From a checkpoint of a small mixture-of-experts model trained on Wikipedia: 128 experts in each of 6 layers.
Below are experts of layer 2 (counted from 0) of a mixture-of-experts language model. Rows are named router (the router's row for the expert), up (a neuron's input weights, with its number) and show model dimensions 0-111. Each number is 128 + 24 x the weight over its row's rms, rounded and kept within 0 to 255. Numbers have three digits each.
After each expert's rows: "comes after" lists some tokens at least twice as common just before its tokens as in all text. This comes from a sample of Wikipedia text that the model never trained on. Tokens count by the router's weight.

# expert 19
router:143080107099114115155103154130127093113147156100149177097156112160126088132110142135164156135166167102120124074139137100109148144106161095139117115133136116140117143120137136140109128144103116130154109096087131137110116118132107136168074084099136134145125118133152112081117130129125169157131141138103130104121148117142122094182160159166
up0:160182135135126150101147114133138154094146093119155091141109126109116157123165131097152122137147090111150146159104093151177123107132137124146118148120177131110109158117120110102120116107147128118147133125069128160130125096124123137092131115146102139175103111153139121113117113175149163088091132137162119127133130163142136121131127124122
up1:160140113154128137155097117122124110140142150137133150129115147164130125152174138122117107163133180168149158098141067072144095076122137127124191099119190142103114133075128077085124115171135118145126105131123121144112113105114105131132094092146113110154104090168138111109081108117136108151126154145142162121137121098102096173135115147147
up2:147166108136125163081152106168192128118173119130113139083149162134137105122115095146151176143139104118160172120117129146119092138133158117128110121125142125127127121092105137144131078115133147170113157125124123132146130153179123129139136106155155113133104065130101117071119132071150084117100104137107123105159133133123107122145130130170
comes after: " that", " which", " who", " It", " it", " to"

# expert 111
router:141099123181099141109120106117147166130142113103129111120101104136136142113083149139145113120140146093152085101113071133139113142161171110149140077134156115139160146122115128137136094140117067103140110103117126150164117113105120099142126147152122144146159133166131087120131108143100165123130119163114149095113166127097125069127110199136
up0:126125123140096150084175082104122142119072121102141156115154140131112069143114135162126137154119141156090100125120145097119122125109155101165154123063129150100110116143147106154092088130170115121136095124132099122132136127112135119122145123113124133112152107131117141109125097168135165162141117149105124120175110138122109102123138187133
up1:104102144109109115180150173131134124177129174130140115118116131131163106140116122126138132096111150143148138142098113101140137121070096154117111129093106149114122150093141150142141104073110097147106176085113114142118127136108125121108156131129113157133125132117159158112145139155141125108095120146144130129124138156143130130112144177110
up2:149157114118120124113142151102111118133150113141136102116115101157133140106139129119178149095123131142153080137107138153138124132154124121140134137157115107167143130117116118092080147176103104102133147134174123159106197121147110126116144165145147137119158115132113128116102107149128119132133142112099155143123140115115114118116189126158
comes after: "4", "3", "7", "5", "6", " L"

# expert 69
router:112099094087102130159127140130120103140135081120143142110161128160123143104116115162097146138150192137149120075120106120124120145136167129153130111153159095106157103117130115124112145177129116112164105102112109142074087124122136110149097130096132118125127100108111116100137124134123124144137112132098143100116144099137130128154127152142
up0:144089091127113153108126139101116093148193109131169120130150135114116096115114129115106118159142141188141114141158119153149094125117142121171099151108158116171143090128108106114103142137136138128156171139097123130140136122124148089159143179150150098165206104159187130129105084106173145153159121116098170120112113122131131127168160139131
up1:106114147104099113104189079132115139130099111105116126114133155133121097137135089117070127136153108133084186117130127104161097150104158121120131150123137117134140137122158096094131158126134058100100147126136126164098069117157112135161128125132150125068165126153159090111125101151134117186137188110108117116141140148145135099149122140144
up2:156100093154128164161100135136143136116125149169118132120159121134108127112150109163110164149144093159197077147090132104116136143105136126129113132159105159155175103139143110177129165122132129166167085136095141117089156118137135087115096088142166098161128090141102121122124111126144098129094113098118110162090142045110105117106124113139
comes after: " to", " and", ",", " also", " he", " who"

# expert 37
router:133138145161116141148133106127138124118129125092177145131145086146126080116059152130089131105175154106132147083125102101129115125140177076139137080114145103142158144103111141123118110146127066111118098077126106141150114140146139139163121115136125123149120102111133116093100103144138199115161121128082146145110169105129116094096121171187
up0:129129114157098153099108114095109115163128155139156148132097081121134103123115120152107107122126142146120123086117105094161112131166158135147142190119126123142112106146144135110097159124145127131131151130132120147114084127110122113137154069095151130148114096145142066127129087113148110104082102125110161112132168119104124137146169146155
up1:136158134134143094124139162149146134124134103111173116104099115117143153083103124087123130104113156113141112105092112122132136116123119082162065106141138088135156106122061117093098179174106102138126073106153134142107131091107130118139119124144156123136110158166166125105099140166139132139120177151162107108145122155160135133150096111093
up2:124121100129092112074114130183112179165120136087146129120126127102100105108148152154145096088119139169118161123146131146127143101118149133136120132135126150162132111129109149156133088153115098143130141127120159134098088146106130121164113169148129115111134146109125149105083140108161169127135128128163134115105074113167166159122134124102
comes after: "4", " W", "6", "8", "0", "5"

# expert 85
router:138096119120119131164131164119106133112163112125139148117134061154112112120108131122096134138125133133105100077159099103126125129148171163143120135137129133137146133124093093119128167123122143133120131073119128187132115112151172092141090155135119156127139117103092111104139109141132147105156152113149123113153134114102107092160112136167
up0:148145165169106147129139154074189115099165115163113139137098099152167120073094155095123159106099142124140126076096108177151101083165136142180110141149134137130107150133125129127121074152149128136130124123107126140099131089153145138125148112094087131134156114134138095134132120163103153088102112110126157130127151136127086102201121147130
up1:130144090114118119158099173124150146107151097153105100091116111108163164136135127154074133147097138103141119123083141146142078121128117105110116152130124131135126081130087154132095130102155154134139142091173124160113155138179112121152093113148167130175119085124151165101129138133075079139115126162112120115160162085130129129131116138150
up2:107121164158099144164122145107152154141140093161153151144114146167117090157178103148160158119167118164169111095102111113160099109167130113138117099156156146119161101097136088147142171101082162099062123136149144135107127117090137104117123139107124126120104121124140099102106143145180115149150141127131140120152117094124151139151119116142
comes after: " |", ",", " (", "\n", " S", ".\n\n"

# expert 16
router:111109112104087097144122117107169139128150074137115120099132088177106135124143097118138176129156180108134169107150106099145114144102153144130146119138176150098154101140151097152155103141096094077180122082138126145154124083152138079111130173119146111112150088141082104130087125124124123118154123153135106153125106125147098145189115156150
up2:103079162148117127105074116132098103119137153092101119120127106161139116136134114115170169127119149139104132123145116112102105130108154126100133147138116119127158153130103138109092113156087124139133099169111128135191098096137134124135098126146142121153169081095135140145175122135145099160131049093160131148113127086135101133158146117127
up3:097142143175093135090109134126136127134138091109092109112119126142171137135106151111181133126120105150152160084085106096131165149112112132123102154108123107144132154097108089143132104142084132092162111132141113148087156118159107124129112123112162116140151110163080105133158142148107094142089113128112149123116175111108131105151125112104
up4:137115163147125107131100153128102147138142136119140121105176139099121102100120114117105165161118116124137152100125143151100077140088123133109122134134159094133133088139086147108124137177104082146102119096085114143127136104098146154091151126117137108119131139123142172145101189114139174134149118082141133092096137120127142136146105163154
comes after: "\n", ":", ".", "5", "2", "6"

# expert 84
router:081095129131149125140118149104138143114147087121134114095121098109135143112125118174121138137161177140139138108128108134106100144123129136130141167124193133170122132146104116166082152174110078101185106080160139189146115070150120093148101120106107081134141113157125143096117090140129144102141101129115179120148139105106130146138109177139
up0:151108094147130135146119119104106096125152182113136130124092130141121136140109104095121132159156137130108125127123108140108108126138123129144146083131122145117151123117138107105155121171131132142121111105118177083142094092131157112172099160150177126101157114135124138163111147144116126146128105134125116108133143090101144125153088114080
up1:109093130136135149123130105128127157154154120133117131101166105157137123129107117118145120062163158132135118102147131160125133098173113105158114107141126166150176131123106127093185173112121154126112131105174070120108122116117142168136121100112115140147148148117141136165151127126163133122118125134102105124060140141148142135124160134115
up2:158134133083117107135079158105144138096151082106097114094124152118133161133121111132149142138129138166142149122118123109121156131153142107136144149107145143146137116199139125152193127146129104111146096141136133126083109114130146138128075175128112108120124138115146127126126088110160135090142104154095170137129128096144140138141133162107
comes after: " |\n", "|", "\n", "F", " V", " F"

# expert 12
router:110132137113088156121119138092148179137138102141094134088146127114153102087090123145123148076135151084122175075116110132111108103106177129145138109161162141117141133131121104134104108138099096114104100112125111163140090090145161127122123118120074094115151103129111117112111149135129185151130140125105137102116151099127174093148125167132
up2:148162129115117130111129106125151145143120068158098098135106164123135158099105097122138115115166109185110137145091134117160130134110109126151096103137111086126162117117109128135164113134144137132153138114112137087140141097111139079125112127116128122120126089133135098126072159122146114159137143153120151162126131139080142111162146151081
up3:093111098141139108112118152127132124100180113108114140107158131150133150147118070104087153170118135103181132102087128116154119114082126124133105093134178119136135110136145128154135147119165131104086126167139136127173106113149112120123108158129107150123148099136118103107139127112144130150115145113114148078119137128133104135131145123140
up4:114097138157159169141138144115143160070160168138105166142121109116109155139116139119175181098164156120145118128160107119127125105117141152131108100135138102118086138156132159157171138063123128159102140115170146124091151132155132179155129133147098109127094141134158124145187139069130120153094098120089116143080137096131138092148110162086
comes after: " a", " the", "'s", " A", " an", " The"

# expert 46
router:082144100112076126132112120137127137147135072124148128057142147122129123139094115129101133104145176093106121099122125182144122139143155107167105116094175129124128094108094089130132164134159082104163140086098173175163108139150140083140101132106114070099145145111107087060129115144135137117130127157083129107132136122129115163150127158117
up2:167102106139098119159136183134113198145116117140156161109174122125124096175136151130100099138127125111115152072114112133138114102145171077134144096124143128098090148102116116099131105148124135122117087118099086138069135124120119116176139149124133119100143147139085134078132121124126134141137136122085059149103121142159110098095108146183
up3:097133107130108138137123174138142107099180129134121123135100149156146085105106117119097104143102139110169094099130126139127099107182157102153147140126158092124119094124163126122102119145165116138136130123128142164101117117155131131133121113097139117164067160140123131126147106129094161162084112117119149143099134159108169142144155111117
up4:140129148125081138116130128134153132120169178140132137136127132203138162125096136113163129145139147127086162115158095148136101113166161125118128114129125109116145112137087117124160110116108142065120155086167106135147138136169093160180156101093096104157113144160164076117093134077104115160102155121192133136149153150114149109128145142080
comes after: " he", " He", "\n", " to", " and", " |\n"

# expert 39
router:174123138159087148116140145079119180141142106111150161079165126125144126131123108168122143099115155107105107070135114143079106150122154120158119142132162132110188103130130119121077093138106108079178123096152104152110113084083137151159131124113164088119143106129109127096118089144121156148140160108126122083149090127084128090117094132145
up0:134130126130129104164136164114146096136180179163138088129113124144170156114130139140125142138111116153117116154129139119134167143141161138131111181110138137152142141126143055145069114147088118105148123149122092145115103104125127116144128078128118134108114080130084128133086098131152153143121118116149148111157132132137132090136117159155
up1:107100113159092113085088123155137149134153133157167144142096109126131140159134121127120123116141132151126116114128119131127102093142129114143134136090107098127153139120143115182116119136099138120141149118135149156124111137114163160152140148162158135107130094126122169146151106109177154160111099128165138156079122132128146140141112140168
up2:180151079095102130130138121126146122097126130104130132076131158188122112127132150144114144140080133127102137108155109134112143139135135120126083118120128072154140111166107152146106111173160119092133123106104095122127138125141155099183103116105132101086104125145150105125144125096085151112105132134097126142157150116083163095102142122128
comes after: " was", " is", " were", " be", " are", " re"

# expert 49
router:138132150112116154166088130142165114128156142164110147140141120138112111133111112144095162101131157098123140062126105114156139157107148091163144131117174100117095129080139117166130130102153093110170130094128163169174088117163147062154129125117115117132136131126107117105086138124136130076126138122104123105143135112137133142172084159142
up0:175150170168113110146143119127145095159156117112132125169127102084105098148132181175106145137158165125129152077139098078137139121088119126129093125106132144143128145117119136137115135090116120162193119110111163145138119092157123131176110124139164162134134126117113126146103126145151105110132135109140121138133115147130113155100133166148
up1:100131126146104159135130099134142133105099114083154174178151116159121130124121111157113148159161099090092137102090113148094103151123138123136147133168168111115158093150157151142123093178105134134124143122105108177132095128100096084134129168094110116133140113134128110104099119076110113098092122126096129128157105121161094159205122136139
up2:077130107114079096150144155110125112096146133161132124110101131160143152133108106144164101108101176139084158110122126143105114097145110110150112185191090127121135119133140102100135164131104106137087144094122124143107117151179114132121148123108136155126122129119159123102135134124112095129146126153139127133158133122151116136180108144115
comes after: " the", " The", "The", " University", " of", " one"

# expert 108
router:127108153127117139131126110132131156114135133113136120092144135126117125104087148116124115125127152089140159071137091123151089106135161179125166086109119130148121117152126110165131128118102089113159104095085177130141082134160182105143113141172126103122129137126117097070129129124146159115122138123138134130104155132120145090126158159146
up0:164153124141122107155107151144169133109175121123125127078170146126172152109082121124140114145118144117148105111113130125123101109134140165159104117147161083120141104142165099140120144169114132114124121135153118126167105125162136175104135115143131151130141155091134116101147128182182133120103098126151163153120146141106157117117176161122
up1:129132160161100129096163064078119080113108121157141116157110109140088144124134129096096150128172157112129138063182106086123136120139141121144131144146129070090144122100174124112136117136164153118109126125119190130148148134135115130138166089115171109106098147147118128109130123124137116112115161112076158118142140117146123152140135129149
up2:164096138110120141096136141154176088138116067093136138140096132099151138109124121168122123116145155127103118114141125180098143101129121096116134121081116126122102102150141143097131125147134088128111162093131135127108100113121156127144118134111102075127145097119071111125179123101128116107096098144093143146149057093082166148143135103145
comes after: ".", " K", " B", " at", " R", " L"

# expert 79
router:170105133166085125110154165105149150155122080095105151123173126143125081111103110167139162102116136109094109089132135131106095137134161160151101152154170153109160120095142094139077120142121115111148098097136143146114102080100153130153118139094138075094137098117099148113118127135113171108109162144123113084139105109093132125120095147179
up0:074141088148109145121145174163137117149109142115124156149130102118108150091142152144143146085107147102148112159140127155115125146101125119095110155121114167199130105156099100175142132064109112122165120122123141162128103116134156105124084145127159135119122095106099121125149132133123127132096143061131106150117089124085089089171126122163
up1:163133112128152138092169181138141122115094136131144121120133122137096102089153095135141107145126122107112151100147114140141119075116157114130081164106140149112122122142104118085130120110134146133114160129142110165159139151130145155119125154155133129130120134099125130131137157147146155124097078082154149106116158097130085075143169201114
up2:128132093162110147121188130119139126156131109117147118087145112142100114122047100150140091104126139124080126148125138136102130096145159173158106163130091137127144153104160142109143092110134128116092155113162107150088128123109143135161135143078132152181119123120152094130159137107114092065099123127132089140137131140105068030141134166098
comes after: " is", " was", " are", " were", " be", " also"